Weights of a small mixture-of-experts language model, trained from scratch on English Wikipedia.
Size: 13 layers, width 256, vocabulary 16251, 62.2M parameters.
Training: a variant of Adam for the experts, 349M tokens.
Below are experts of layer 10 (counted from 0) of a mixture-of-experts language model. Rows are named router (the router's row for the expert), gate (a neuron's input weights, with its number), up (a neuron's input weights, with its number), down (a neuron's output weights, with its number) and show model dimensions 64-127. Each number is 500 + 50 x the weight over its row's rms, rounded and kept within 0 to 999. Numbers have three digits each.
Before each expert's rows: a language model's description of what the expert responds to; "gets" lists some tokens that make up at least twice as much of what it gets as of all text. This comes from a sample of Wikipedia text that the model never trained on. Tokens count by the router's weight.

# expert 12
It responds to: Word endings before separators
gets: "\n", "a", "es", " 1", "\"", " 2"
router:541583467464429409500456567492519472529471513470549453539523478461502479508494528541433516456495517388423494508504500464494422463538499513480488481511517442565481507418484439499549411488527575
gate11:566450598510459524538537552600483567491436510523521474659572442524487445468471486521479436620514538519523516524501458497504483579518512499451507555529503628478420440459544494502569469521554508
up11:511476572485453606592567524462524524387515512524530523489510553421527452459468564556420472582542395515483470511476473474554478493440566495453537502491466414463482479532476509478461509511543527
down11:626481426535526435493475441481534495493569464476552478450426429521447538469563499189514397424552453478529572505497462471403496473477523474523467444459512504526465517579514414584427475505476463
gate12:522425585538476537468559449487469471519540526496493563441509504550564463409517460547574463505540626666481487604559490482515479579463499535449553524365550412457524544510580559587464513470486484
up12:495462532614520490466456482468476458564511450494498543473504528545592462458586487531591530539523613610438494589562527516456437494498477505516543569441545415421481588508470513604468490510505458
down12:697483526481529474488488480458366513426422386513489600500461486433543551505498487174513566546483521517522498546482469486485487501533532488463495461490459518475522452526521480505536504478537508
gate13:576581519516535644520538471468484496475462541432478558475470513536515502453479488557585439490497493429477582412533502488456537438583526487376476530537496465487430484496426491551433466494541484
up13:467480481476522515535470418612479458582395468432440524584528506385438548486501478492547482540469494441437535396497441513451544439567459582507502536460528486461479434508575527522612512538448504
down13:518530523503485545463478526543472474500411448502486523500519468564465532538489501075507487486494595509434463529417484515461526426502457480437543507462478457425483444463557409476464523535588456
gate14:587569473477509544495479568403530423446430442450470529523540444611560527507500427548525497502498533570488428440555445409539502605512536485568549573529550498494452567583603493557409447505467568
up14:490569541544469521388492506608499499486523496529639471519499564514511482587500500515512497543554521531491565428472428557493494573499553453472496560507486508568437489492493517536412476601561582
down14:630484484464527497537432423526442555497473485406485468536473504437538539516472477371508476512404501502459480549529440503503534369483482555537578493595482467510473509612541483431514480414454511
gate15:538515529527514569576530549497549492520484556451578549356456494400506545509457413550518489427478507536425440554511537426465505466485448515576484503565485439533396459435516498394501512464471486
up15:529539451485550511550466548519583432474497583467546558440485473492539558501534439542514485441524488518449489483551534426453501512484482512627513528499466526535455524479478527421477535476476485
down15:642475481514482455332547519567443504436559467469505474489490505478497489506422574083496455523556444528521490487472516469488473483494508483468467449606455536457537497546505482532508531490527492
gate16:517443443451517466513388546414569497478468470538480506446488458503472519505477481575570603466556486466616498569378530478462436492438478519520515473537549516596527504503517510366490547509487521
up16:470532480513425477533564519568477513552478537459588461526498546479555510506521448456460469616362496491389464466573408438519529543558533457471520560521534543350494465484483481541571503501487465
down16:349488532444506539476469482484525482475477488570528483524496487450539477508492505999562644509532560551565472482536529513568491486529487520503512481520486490552512545496537488515470458489474486
gate17:479533553440498634522476521476507557458465472505530553544518505562522475549458521611458466447506514424566475527561510496454536520453470479448475598452466538509514477539548488534571533520608501
up17:438479588516496490454526496501476447432553477552502520458437498589511531566475486483483393483455579478520448516421492505551469530486434392460400568573510519492498438589560484489414471542496454
down17:609520400554525514489489549455480489516447516516477510460486468505470543508462493596555404431472495511550531521554467507518512555489522543539491488453507417581507514382589581497525427418667438
gate18:505519437528519553514469461524492488464493375444399470480474464524534470522501489449526543492503498472546466542520504458563541392428533491559492487548550531472413444493478532443519557553484508
up18:482494500476542501501542489526461554558453516544540523421502549494462566427461453515560370472534535501481510519512473622491506638574443525419527522545455484476514490519584411615488475530553485
down18:564523510477523499538478496530455443466477508484440482499444453479485472474518501999501586474523515453487506473493468569533485539513468439486413509453568548524483544510548500479463495489521512
gate19:476547549575491428538487553468494537542516582556497503466523560481569483491517514443460581438576402503479449543477442520382572453601428480531569473495484533490469551543549559435463521528500465
up19:554390471494577445473518527431524560491507449456380478498559530512420558543483434469569564446530447440515407458473448473399584492545386503440533518538520595512533514615498499482445526544532418
down19:536467520463409463556504544449488605507543484549569420520524502491484523522546579230471508559547451526476474488465548502501479433544412459541476561511453464443570466467479498503465476452439545
gate20:424507546494474476478580413482619524530526560496477514508514560481403540485513410395539535520542518561466517554438511493502470553488506420415461504535505412503612481524477542502475529543556578
up20:487549491463535610528444496594490493469547433469560507463493494530506442511479574620541565476519388526479480465521508478536566532527421492599436426473411586461386446507490523467525429454432464
down20:314556507513581423501475541494499466498482485466552508549460480497460454558519492806551547532463499574455512459495540502499466452518488514477483543496571417541565461510391445542583565493511584
gate21:479514515559567482391520501532448496591527517455479530597489442460520503516528536477526476563503507481609620534402423489500502522460475433502446526464401469486442568563482472547481459530524541
up21:448566478525502436527467424537444528533490464409610414554539533438494436497473478449552479508512508521523469440507515510480523559585589457534530507613580548508491453546530511519527531503517532
down21:447479432412488459625437471470477415439606530540514520627466515427440537621485531405490519513460506435535464535529459394569471544482406451409411434437494484507457532478519478497639471487497563
gate22:566475452489488460567432519589574432535575495516470437545491491500554488538573398504524576532455497484573483468462458456530539509440384460511489453489522511407494437446577564483486559484493415
up22:513495478574480429498553526486397472477481527503413416453515448451573485433477502513525574525410479556536506492503536441509649408508554482466557516544550433349456514579525527468500478552439522
down22:599461548484378472478460481507448414553528476523537593547595571456456592610471490168427486464469465438487436548517478537520538550486496481469423506565504574607519506564479469509457505485519506
gate23:537496346535497529472442494532470554608455465550438657478534521567442502588444544492449471493483468454487485468527516505514576487566566514482477448522552449575491575500499406538488538457469478
up23:536620515565417518424521440526432509495542521404515460471483418532572514427561589551519537504550447510541503547521532457491437402417522537504536564457459546567528451483526506566568444575516604
down23:346505493497488532470408490529421471560510423551471466436515533538475515512525495807495502572546554534510485449529456472493464517459564498494499596593476530543530405544405537478466566490449482
gate24:526540516545549524572513495364559514544438497518606450478453519516558505530549548585541372505382457601514490479488465507507571481549517459537461527513542469492522533489567493458390529489524553
up24:531556578529549560515542552428549485539442477566540445543504566471596446520575543466488445595476357536492465521476553502544564534540532451410500515548607521488478500593557521452480469524547541
down24:482474578565423537497485476388514492539526498471549487402521616533463491527544536450505557507560413489541424582443509481435477491574472514599507508509612412523507463485470497448437494469480465
gate25:520525495503482655467573426383546457480471451494484412522470595566453522379490539448562479435488538488588456423577587510590495595440465446481525570477491601569504475628493519598449466561531516
up25:555517446547505473423606512484483448376512498545512479594485493552452582418493511521491512449539604477545546390557517591489356527494463524483522477476496580578474535589385532501410512367460491
down25:614532552505490430505532555448527529446566392522509515481557480407576546560456583252496540538494560520448458493559553483488516476485546567553501474488518530625495466455463509543483477437549572
gate26:524555442401573450469469518444559555463565525486570522554508450535421503493512395461500524478492517449560453493462509476598454481549493590476461470400441615540523452475391586538483397510490482
up26:459425528431491500494461488578468633497490531532493435474493519510517550481548479522437495562447488503583509490426455580524412484460512456519448479411519580556454449439472513386556554460536471
down26:467553475549527564508485526434393504455458490479431587547573443480524502477422574565449479526559626543512552536500574601406505550491532558532526441439566498481577481424515480526492482536480403
gate27:567544505486492580508483556598480603426585480443429461504514481428466610580477508636497528441417511546543498524525486485555571462528455511553419479499441514575510453418542478556417492484590508
up27:558515495496445493511525469540472509528447458486593579569516560466520514503496437513440513555494532414592531560380586538476512484548490495431449491493455559431443494455487546436590562507592430
down27:577466496482558465527472597372457465535450481472583537552487423571539470520481517478504474517501444512434528491576514460561489616443487456526547524484468486469418579441521483545460486460513531
gate28:517518555488514503469473457557520583525563482601512511569516611533582532514515438519493462587491511589462425475514505499501458499520385458461517562410518521583440520488511525461476511499509612
up28:493472558471446428486425497514512457403439520487468464524549547476531435564537493497555498532543530533448483492433517480518439580568497451442602528487513496622439570551604517468489580492517469
down28:490588485548410504506438577394468553508551593460509526478337434505590474483447474437567622543542485506528493518557564445449428577477482512570558512528548494566513553548456445452458542532478547
gate29:531444525500477526526596521448433535474551492502479470438548543536470487524527481449577422463438533533518427508591501517591501545485540534513499490507521543544497541490585547606480416452557431
up29:483524418385520448571555481431513459507443532515565549439448442508476504493448521534498435519480541455535550422492558528481553521549514563469558456430522525515566452435474535530507463479530457
down29:433432604563498522523481539493398522500520526417469522470522541527517572499526508696529541441498462508538480564522509509494396475461567534548438510548532452404508574519610481497425460448528462
gate30:476436457464562476551475494467518543469536453454392472494527538598528491424500500556474401450459460400534459492513502637586461506483466530426525454440496517500519505649529458567472541501461453
up30:502481518522543500501522455490426614494461441487579473474502492514486473471535504431458585562489476480552456473500389526427443447533615366452502543527454548502463575563557498557490521558481565
down30:623414451464519553530477528549520505561565496575464458482520523501533446584547527745529418531402485476576475592475520431463545536557451460534524493503457435486571529445575480489497580509431480
gate31:475527585382556477484564536558456491487484461512526563406510504438586525549553437490531548507471524563474524545561431401431542468477516539446407504608452484508467532486531455451574496532508459
up31:505444553534539410522571617439476490528488506516448565457496433512536531498524531462444467544438488503559538509479429429500439467441540496519402487515449489482479542503496493443514387492529520
down31:600482512539542525459512551540511471495559517583585445539495529528459441506459491199561450551498528513435486533421469550543474513466531457520512498427563547503570460451493560518535496499511448
gate32:451495547480551563487435414499509614431514502490516595521499484478479475485479435462512431470511568497479451516475493573426494602518541569521524517471502418543564521512557381528412539593447551
up32:516534458590521494532588488460382466582503534447484529533419598510548575508563498543541522554500495475492564454523453502469561426487451424427433524438566528350448548513477500519555540511525478
down32:493468445545484552445503411469526534535607555473511521547519586544492516502485513596533526470521551554509484527456530523495533463573442546592567485485514464490484477550518479502366505595440545
gate33:462600484515431570506460490517534537540492447557397574455555560460483543562514543513465577535466483489481513513515549459518525506569575409497561529512564531543502493505473542445517477524561584
up33:494548508559534418393562516447490490561507491509595463517475481485566554504451474464509481467423568562586415545575507557493466473465475532394463569538412453499492522460488480442510517489525435
down33:322493451458515488490465503493438509534454540500557505462466551513529433510473506968515512439582515523557505468500509516439518495457522508439428547467600478493555508477554501527494528474477483
gate34:453527459348537555539581476538488537521481464521510467430403538554543534427441485580481534511463519569550526534561501538547551513452479483408504532484532540504476515590513454480463546498485443
up34:516469527453522447463493514505447521515543505532520429575426499479506587423501522449444513569536476565445610453541506432520459470499536439373437485527454534481556537473598529540558491518499559
down34:827510528540543446470470569466599538504441519488521535502481505516472503478463451502437455470436423569510471421507530411477529517465523447566478498541495538467491449512476589461546458469534541
gate35:574543529538451521589464434509508543550532553416515562584516540543464579495486541477493535618513439519504430547477541448487508392553468441509491436518551398529509399571429581469559530530398522
up35:413526476497507567449491503508516546399518525590454581406535507498575507419612530580582496570460562495564438545461401511517497550540469474554534561500468493402585583496549463443498537384485440
down35:477473440512501470533479467415499459460448546433583429532517499472469468484560500774438505540447511501447566431550500544508482539557526475476522531517526502439542449518505458449538535578487515
gate36:531527510398480493488356471604525592523465537510529499457566540582553529506455507557524512530485505463467435565486464508574500539481486546586446450554462480528583461551485470451450504539588525
up36:545531478500509475477493565455495563527518514491507570496543488488488530503477513461527460454677433535458480523564489330433413508444493523530384476538467505452419570534492515420483504548455511
down36:586509488482492526538438520517628554596491483418505499467429539501598479616472507253441448498547483604427519488524471502473479445410520426540445463403526500493572508485525468531433507449529469
gate37:505468463430496520466515586529528402418559478532438413558478553404516485387605391462474509482536526576429449596503482433623545542475458461495503458472465482593524515457407538490487499586480491
up37:499501458402498615547564515519501578428512544491503487537528561398605489452530495545518457474440457530555468510531448508600558554562435516509505555531547537480533478481443609553560451467424514
down37:549521405553499480465517516586528559582487479473502565533570516516555467587501389335475541592543530456506473532606421457464575499484476473502454491494525435448536412505363413527472537509486519
gate38:528506443536511542484426450511441527585586522516510416413470470428480548573533518523509460518508369511575456490466497379464526511345461584519480407566547477521534577452520445473509494533384529
up38:436466560525490473544568466459442546515474426504560587638534435580584544484466454489521463505509690426523441543536477565557518545494462468452457535476503588515533483450529537493478543474550453
down38:304552524539396520548503437575514461414539518496555470560507486519539456540549489795556432513572431470540552474548448427480483512464491484549560535539500434476420492497517410458421457474414483
gate39:504475409569579516461533502447445500560563476501537480524494470469552476526375498498562431531433475553484499532423450503442483526530578472491395548505494518501540505464513571593452549540603516
up39:507372544450543526491488512513558477559486599455563545471488505434508391467575517444531553446476479487437583483564461500543491478468507467459438491512431504570466496524568441436509495449447548
down39:348591511477410529445505473438582474449424549491457550495513463472529549472483473773569465429539451496453519452536524524513489493438558432490488551516512447491489490501558473488524484499544412
gate40:510504568484433542525472498530427482595519479466478470496460497486488480566453504470530500467559514500467461524477501345518397501496485508593423540434514573428496455448485528514476453382474523
up40:565573497593409477482543446591480495551464449569430483442453521533468483573468477504527521530483556511515525419404495474474466488514467520568436486574523557494455438455523458501505483409517520
down40:606500471470524480410438540459558556469520548508418482437477547453505427543470596221515512495504516470548452413516508476541474498598504520535536477439542427482515525492487526482516516583586470
gate41:456564518515453447460491507449520546482569483500525497547535480618430497478463524513542417565409604459527458497535517542545489515506567446506482448493599491447574450512549485523423503487529572
up41:487427501512503524556505546537490487518509467476545495562526570466454550524534525515548471590446575475480589472525419530524490508518561458483478552472578516574449529415516487510542456533488538
down41:648549575517525523539455447562469529391434524512478459449484443531598520487462483399544484494440534489583601441451439484497520402442490413544484560492512502468451467511492443471535474494515477
gate42:463487556526503530575488556418451459462479427471531582467513484502529469507521535460519411522478477459581463535435346497379529405486530484531489588461568460517395454516503494434508557437500497
up42:504489508535469494641505395517558454419470481485488554443557536534419600512585503575546492524536494428586443558380606468532600395549546376580473444424472502510509491499467540446524495429399447
down42:546491516564538386500585486532550516463420475439459490456568483598474516411576473354541560538433492473440516556409560488559492534474542519569492516513533535465514515533463481487495483545482516
gate43:533477493342481478512460550547510539533548448384514483515492492458551500459471515418496603472573519516491543571605438449449538576502376406535492470513534529447495513477414437438493515466541551
up43:454439438605532514517495543431550511505422509539500563376447553420499571519513466560458469509453431459485472495412525479595505505506543587451486534464380546524553504535582528496467561502491464
down43:305489474576479509560541492518497492489502505514468453521462493568482475499516554990501519523518508486454467477431485472522465456550484545459442540496488476502485478445470460499564555532502447
gate44:440515478529491587513458456460607427589496431553509508497534462413463503515519507487510503454547498511446564437547561439547636509567481459509509521595520477464444495577525575561576454458552496
up44:524455511472491413493531563493410567436508500464542495464573513598457422460460513479494541539474525533546429557498474475471430467503493538473483426455467549498447470549496432451411536544450551
down44:399514497589483493530489532556440478520456497466462501506444493506478496479496538999475467455485440474422502527519479480503505507524473507465470464478517532513497532444496535482497489544476529
gate45:598566562572462525463506428429525521579582615482511528547420510489478522452497438463450479515501512539581531477596458510437471555598488406500502495521559347439561537512612530478430528503515529
up45:492507544522513476548478410377551505498450572510431533535520465467505518525556498464523528545502436544485575512519421592491463512474530446574428543480524406546510527510472473376474478399490496
down45:690508436516438525484468559522573492524493432484517448500435445527493512432533557337533563526530458470455519483439461399454536513481447475585515535469501465632508482531540535537464557529575427
gate46:494534565532494531518579497487423460511506446482423505539472507445408488425544533482509441494375485578510497492586491545500518540547503406344370530528565491465526570521491481581520460519495440
up46:543445503476446400502503406488471467491444477408610436513469523429466487449533497536494479510547499512540536539501498504555482527557523634467533529442508487461507491552568459497538437510505504
down46:591395540471595423460525549440596556566570394457441490461448501520523444551453568375517504510610523512476548533474478535458559465538547563546582523468537515475493442511439479427556432487535469
gate47:520529457567530555496493432425471488483525457517530377471434529431488497477521430561508524436602435526443466541537466525567417480437473489500476512467459501493481509464536428599529651411601530
up47:533476460585471432607507508515516583484449432540549505394520546478511485474450461488541534517498568507465471525577495430454471565567555453482544430521536533533528529533508511415505418456501501
down47:364585476561488449595553555539448524519456448483446487433568564499524514567525501506444483510486495440518498587526408436501426559470477516537415576487585450561466583536501488461560495486556583
gate48:493595475561493601525530485545538597552492478509529516544514602470520455563480406476502487517431514505489537520500447595503485518469507447499476541470409430553461509509516509551505535478559453
up48:472444528619481467514483465531417433393493503492447474502496533486398482540525500470502520533605426500442538530489445434455537511515474539437516448511503481572500484575477460397528548432600469
down48:394526555388582578400485451470550440430520545547508495507464531567469493478522499794508463492492477522499497494501499480504499446516476539501453485500527513503391626476529508534418361472446502
gate49:472500486546454557436503453491518521512484479564522490517540515500525467496513524559528564495408522530467377517505441507520504505473479477469445453530484474517504448498511476415430484382425493
up49:493498457487512476511483612509567505496445550554567396513447398571529574508410510421494479492445423477448528474404390501443585551448434570485504520474429458568527493573542496445447449504569541
down49:382555544468494570535460420508510546491464576375495499467460500457556420546539504589581515500575423509577580438484476574473387502482544528495500449467420531488501527528545499455532438586497509
gate50:540551577567442553517484471501504415484484507463499528515490512497485588509534502490528477512525484441428472541527508613433530480453454422474432434533541490478467500565524509543414558417460480
up50:546584494463513486527466446559523434512439523482453631595518523479449543449448569477525413568466432467430514424484457546518455589501500428515466480527506543419515557458500441553504545553501458
down50:699509533466511428516483502563508528630489471481507485585431522486442494518491439241516488491492414476513474466543494493448468493494510443482495466449517522431444539515475512485472551508471455
gate51:516487394486511464480503563549422400531496519474428518438562500564506492477544478479561425463549543523439464565499518471449466452531468602401523555550554491491554552529477553460552528464524517
up51:496583568460473568497528461545542549443479368494528522472437429524590530491461463533463501494516513423532529450562549545434509529463470476567570445526368449453514547544503436534386531515462454
down51:447512483432523501545522528517538517465388539468504452386463405508522469438464407552542473425545582428460506530572435467574453428409633547528434547536468495512468413513474413437474402517414474
gate52:464464489486546404508568461481502537527464445505426544594494549474489478417484464481556543476499484567497465568503461602509525519486524504416527545514474529463491446547437507541407510540502494
up52:470547504465462527549521543491493467469517515550579480375451438530518579505539490471524475387476548469579412467482452405471484502515503580517555478528476367496523609469529511574535486508447471
down52:410472505489481499499385512509532574527442462477586501469428502450436463475524493807527540547509527553532459412537427531523521505472544441520470484522476464503549457441526496542485460531510469
gate53:505496436490528469596493554527476550590477469534641369477547548533494520464406534589466451515479574565531570475525503427519566468573529559485470516471511590467554448454515491483506486503479450
up53:519604441571562414499551527503541475543531580468563477526429496535568615504404476504537449606462529586519591451546523435544528414521583576490594522542440515468442443413463487515538583541494443
down53:612544490477521470579518497536514575517460478499529490458448493617485481518462503165452461519477498467442501481524478498495540443515595595600471487477503465528500530452511533487454483469538527
gate54:496546461583541468486534629471554460488568566497502451496505518489475577451504508499406474519552462485476487468486506498517515464524444510469480457519540487525421410520432603453473494473474549
up54:460443494469473501457585486439538554443510545515476487453469540492434492438601565455559500535535446557430507438461467475554574537519340440447497518520573504553495490562491556559491497494476497
down54:589496609518499493535516541526462561500466557436464497484518485531469515477589501196515501493504422534491519402455543408511527408545432548440534537512468466514464501523476526427510484458484565
gate55:469444429484562510400491517601493571534469464438505451456510484534501498439646518540476534551507480470517459570454464424447492475579469541520466421556487576568446515512567608477552566534476556
up55:528475433452484534464499512541521472444509556433554542478455515448550508423537546605481567537538534472475377535464457505489466469537539448534511409494489494575533564506475589496548548473474451
down55:544468551551409541495466498457542521519555471441440449520521482483520447488478535227431490466516554519502461483499510519525415438537521478438509463532536469563523492473510510533544497343521410
gate56:513553503514397401480474502479504484522476446468562424450508487509415577503479470488537503532510560445504453525426571514474445518464421497493564509509550525541513483481469424470515471530454523
up56:498602447516526663478466427508533487549538458543447480598433404560347530494457484520551523400609540454472423534441606477510442546486420541441438511444538525533547413515551405487489490458500462
down56:649582494479515459391350460564556510569486511413536528484601512491556406504417514237544445499456537501435540462477447473484478470459505467454546391458438528435510509436519549506535459604551434
gate57:510616486466500508528536492569535389444515464512436446433438468544490445587508518536551462532390503557530530453598524451504531544551538468515481616454536520589628471450485443556443488520504502
up57:547519509511528546522384509531568452471521507474478495478438457482496454546495598517555567506418489480602538452553502434496571436566476453628461429401559520578552520419478447504537482531491483
down57:606494600436488492486490468508525401515517467514464496555499516503493424542529485171520534521494556515463573557527544448451495480450567505575438616433475486571541467465458494412555505499455525
gate58:531537456510450445514559567577440401483485544624441482466593551494435498505593516477501302529533504433473512606493447479537446533523524448455513528518464542564570617541537466508484479545484489
up58:514473410521478424473454522523498373597532447548457542583508519478542441515538475436465538523525428497567415491498534448469483402550430585544533538596590517481471440523525447599591567407504475
down58:490512539526458417422470488524424409543481490549487418487557536412449435565442479471418555553522495401537439489459497499539438544642501488580464516434501474533566472518538437595515404530544444
gate59:487470444559457483490542416500454487476469582472543513600469500517528463516424490499508508489494536472453524530522420548503411416520530613456453459541500475461530556456451510593480463417465473
up59:481559412479566437469464428418516491424478489577528427543533438601420502527482498543473459533499528407482481456508584487455487519432519596518511511519556482514482500494523419459376483516522485
down59:666452483514526472523496471471464474617529482529545462452486493526463483540474603713393472460432463495577543486534618490497460565510458478434496516516488485511509557499454457449504529509508529
gate60:512532420417514536537468506501493490600449585517505481497464503574568513478459520536426458442615522446472494447462517359546458522414466439506480569358483450549458540400494471580423496464461608
up60:493566489439472435476435535506478423623458523419493530402446468508535477541452480514448594475496455538462468470556469443529523517474533381475536467455536495488590483503365412443532496529507452
down60:745544589491451426449630511538464548495595572495435508525449531468486410590439428290505533582489551569470548450506462472460506459533442538577496497472513495549462466543584536515512427557532512
gate61:487534406549577461572565537491569498476441525517422559462472504513444566459433487464533433506480447497457535440476454529474517478496473511537471397509591472497483517627527409534457499547503420
up61:506472523469505557429495531453507498476495405481619422513494455482578455509525498505539553448447527548442531492532512418540520461545530507385490607493468454473451423448484579503644553472545582
down61:275596453436557639524411554447565533511537501577524464503514487502504474491534499846507495485463481517374425484509492454573469491534456450536494514588461483472453537511513528399452543496449540
gate62:493521366531468440480394532529446476547455533466505486481509438628434490538460577538485486542437508481546549522444470538455477463490560473487488553568538546547615471546493482512493490588568544
up62:469548539557566495414564576467602460436523486480433429454490506449590502519500453542509478512521521469488498449514512503516399489488536519480529497448560406524451540413345543522570537533485387
down62:418607450472470545438508538447460524585444484540557492539431466575499473516485501802537446465502432456457458506516547495498526504470516515437464467491469469506638427507517453425503463430462496
gate63:452486387577509480435509541447460537471464473434471590526491632545485547461517508596460432417448438559526431561347510487505508440509469448429513446467549438454503484558463524637515469537489553
up63:413536424540389523443577519584458421477482571550456511517519579526497482528508484649365443526459413548580528496405495456564433436455436562463454472536498506511437423483579480530523386448500536
down63:543507477482472461507509499422495470434487483459508497461584542570546462507499475380513508569650443466524517523556563410516548566503405506381516559517428473530549372503479402476491519548517489
gate64:491518533528550494432501556486501596452520484570557528503544545547449470605545521574495529496569532510488494550516556506442439498550500516511484541584509580621447603481414516524497465489524491
up64:516547545518451510485557403557522479541532439526503517507578484599492503446464461489552504532547490502420446499599482512463489593414500441432470584452528527491501553475504431576559506484555612
down64:395562533584531488581492511513557509440575562470401440519386452502514519418416433642475570545514491531503431435442529506553389469447556418561507500503484513479585400550487483590449508533496492
gate65:444485442505455531594574575471493588495502462506470562456515540432428516527429469567533512543447469519557480488528554479461529429493529424538503490446535500466455470500483547550464488490518505
up65:521556605569472499511519544512505386487508445497468425558467488500512567540528513525384509573510472513476547525491554507491504503478518473526510410455475494436470535556562505403556446526493610
down65:337543403481489489467514564560455406494556515546508460521528461472493482414545500565492495535628436472516469495594531431634467491449536468560462520513549442547561543455551457452492496457427477
gate66:554551591493495440615476474495471520449450428535460608494541532550582457514511552511573498465391468553494532538417572570602425502607402452416539499510444450483520505516445493497596502526570496
up66:486571509401459507432538466467481525587599536543541513460477400471511627538457518570499482463490506486572477508491542588416508532504515516502439491445506525537523561511497555438523484504464462
down66:448482519458438424510505576438477498503518542424481525498525507446455471444552521792527507488495478479560541533467464514434437482500496567538558524519573435556473472471538504438494502554583515
gate67:505539423467485596563471467538556471440505490552460478556503450565473393582530465437521550513466558486517500543517507439597465545540442528579555530525516400507513431402567523455465455486570438
up67:558429494488463479602525491445398495482565491404509530520486458525520462569511598519526562489625493552543594497491540491410551475539521537549451500467462432391457517533525590493583494550415490
down67:624583530454537449454466491491486397497408499588547528473478467463486515565490492263392457445410510448551540507541559483499469467513513482550453497462508523544583470475452521472503541452556487
gate68:523511419552517522521480510463540495526526554517591359456451483504499410463559562557473531505510485535452581510541480474518496521418543493519501436574505539511479497392525522435475465526431464
up68:521459399470480380437534521489464467463518537450454468592496452648609564549580496511523449525421472513554500362412432424538407444435505523489561524455531429474545516575550448536473444501555518
down68:523478525514547466422602520551560490642494402515526475458569517437491565472528521415381512517501545534501463498434470454479556506515536485481406467538519440434698471535516524550556513518469604
gate69:499477456508535532598466426474510569631447466411536426549524454500550484530460441515433461533518477443439530614527501443554473466491452590550500443524384493592469450468454540522421531570482512
up69:512453545478530534374507529392507553478532511499427600555506516465458368415484510441520517491503495526444441442361466517524521499527439404497474447477541524371482502542455479533518527438570470
down69:461447503495488501469487512470539498487477522409496456510520543514451623443563506655540505534458512516531472462463526483547475488502417413440555483482462448497492473520537487498512519476463484
gate70:530652528434460477419494477458508522564570500495460585539482588507422506484518448441456462517489427505455515466515505481489470464448546521497554572521508492492574476498581520538512563406445506
up70:519600428532439513491415530569493483514561592496500436435429484529513439545530508464477511527486447428475486506433523420500524471493483441530434504497544520571516539534427486502509431531564478
down70:527464579470541463516536520514485440576551400466509426550499510543460489501532465397614489593480502525381480488526435474515553472542551486530432500414508516403612521477469412494495455531508558
gate71:469501495534468579453524560472448498458496463448491552519501553543492437525459513528465564573487495588601327495474521658533480582518553523505460469624528464515485478521553539447516487388479511
up71:426512522441532557564453494483532490445475471519510541577473602515463598411506551497450466439539500508545508476460410618550465615444466528453503410464445594445545454541564499569506444544507560
down71:557438378544435476477514451527429397498547516470490515514576487507508387486374567331511401477428528539457638502512480475459534471460554449463509517488513487463616542421518459419529464556523478
gate72:512429542494502450450578554483511531485531524548393409434481496487561523418535425496517378485408557558556435630593391515534529518451471527445485517516553489503551476468531550475491391576463457
up72:450610476502548531492465481571553556522625512429523474505533494474527434502432455460461576492494498554507485507514496471580468571489462452526526472491430507541570522445503547506508555529546462
down72:299596465553499543473455459560537552531537548537509589570519512444510574445520439680543487484472580561544454432578458522536493465532498481431422529467491546459463511479432434546439579561525475
gate73:545585550406505483507460569560450444512538544504580511543554531485501311488452508459515512457434541430472546493534531496458529546425434548555483573487498543492518477459526483485427532537392508
up73:547596452465460563561486550495501463508411441515548576428562538444594456512495471493482608521469624519458454496534498502542559570578563521586554442484511483479523559496471484513529519503624526
down73:585536618483527477418529557529457455500438487488498586558542536476485505457456490285543470440536499425446565437531593485461515587565465499492542617464482474552517510525550561475535512425540395
gate74:522416575539386568547510521555457518468514503413590505473516500605482417505470443544523449484374488466449546564529413465527489516544465427488438514537527546460540534454540517455458517503554469
up74:460463573564602512421566470423516526478508482504503484510419446438470548451554481442584515558503485514457515530510504424463497481523449446474482508525431477539499505513508527470521457449501537
down74:364574523447504526492492530494455487565478475438550507573461514570473401505466453597533421559541459454457531435452579464470581471506551485447454529403501493444569469478526471436460488420410537
gate75:537548506439496479543498470573502477512443431483444517505507505501560490513470501503463434575482449561489531462465488503488615533540514593527575524488502522572547455545433515483532532570479533
up75:515464434473480590494520574466492473545538480509475530380535491538506529500556503455588531484519573510458531525527581526474534475504534449517438564616466511511466536495554491570424499437555464
down75:400556460532481502522474458594534457550502439523418426473436474555596507506498509541550417550428556424579461524517490617486499552534551497586440534508458585445454426443556574471348509585510454
gate76:448496620462601527515497615494494546448482545504487489472442526558481614482500469502428486553472508506635428515525641475567550559367492481495458442422431543534427495585530508597479529484372494
up76:427445391477418483542528443451578547582551453491487459515479495477577419426544576504545452436565418522440592513528462464598556460548494530491420540514492525492522437484489495461561545481445529
down76:409493521385500528463454517503521511584498520530519556416398467516452426492422504571468449395485445480493449432483580606497447418491407514595493483450462536496477471530410544556445496514380483
gate77:545529483474450546520442495395441492539558588489465541522509464469497499511465584482494429455630444544506643468491502360469543440527386478475435547513471521475408525521455453592450469524480521
up77:460565500583494470600462516575449477573426394563476563564538433548448366448550462487506464458415625462458461483462551519481439537534547405419537466534548450502520487474493460445547526544519467
down77:403496529462506524571511616515536476497505563562543486438480489497508455468502587827486427433467544480445550465500512507411557547440514529480441440448517396519517505471551534561516474485464510
gate78:446573458397492511528451570409516519528582551446465483500406469586489530506541398480543440487442436546606489521475567498538551528546467534473401537415459476534570551603560451561412501448455447
up78:514435416532551469538525486482569515508496521498551423591529508392467512444461561491466581467565559483572455504445418485489638448522539464496477426455593564512479473560491527534481573510529531
down78:483510554500595532657481512523458531557484521480547447478477455516521537477550440653492451468577533476538563539458461488540459567526546563462456472505435504469488442535531475524440541450561530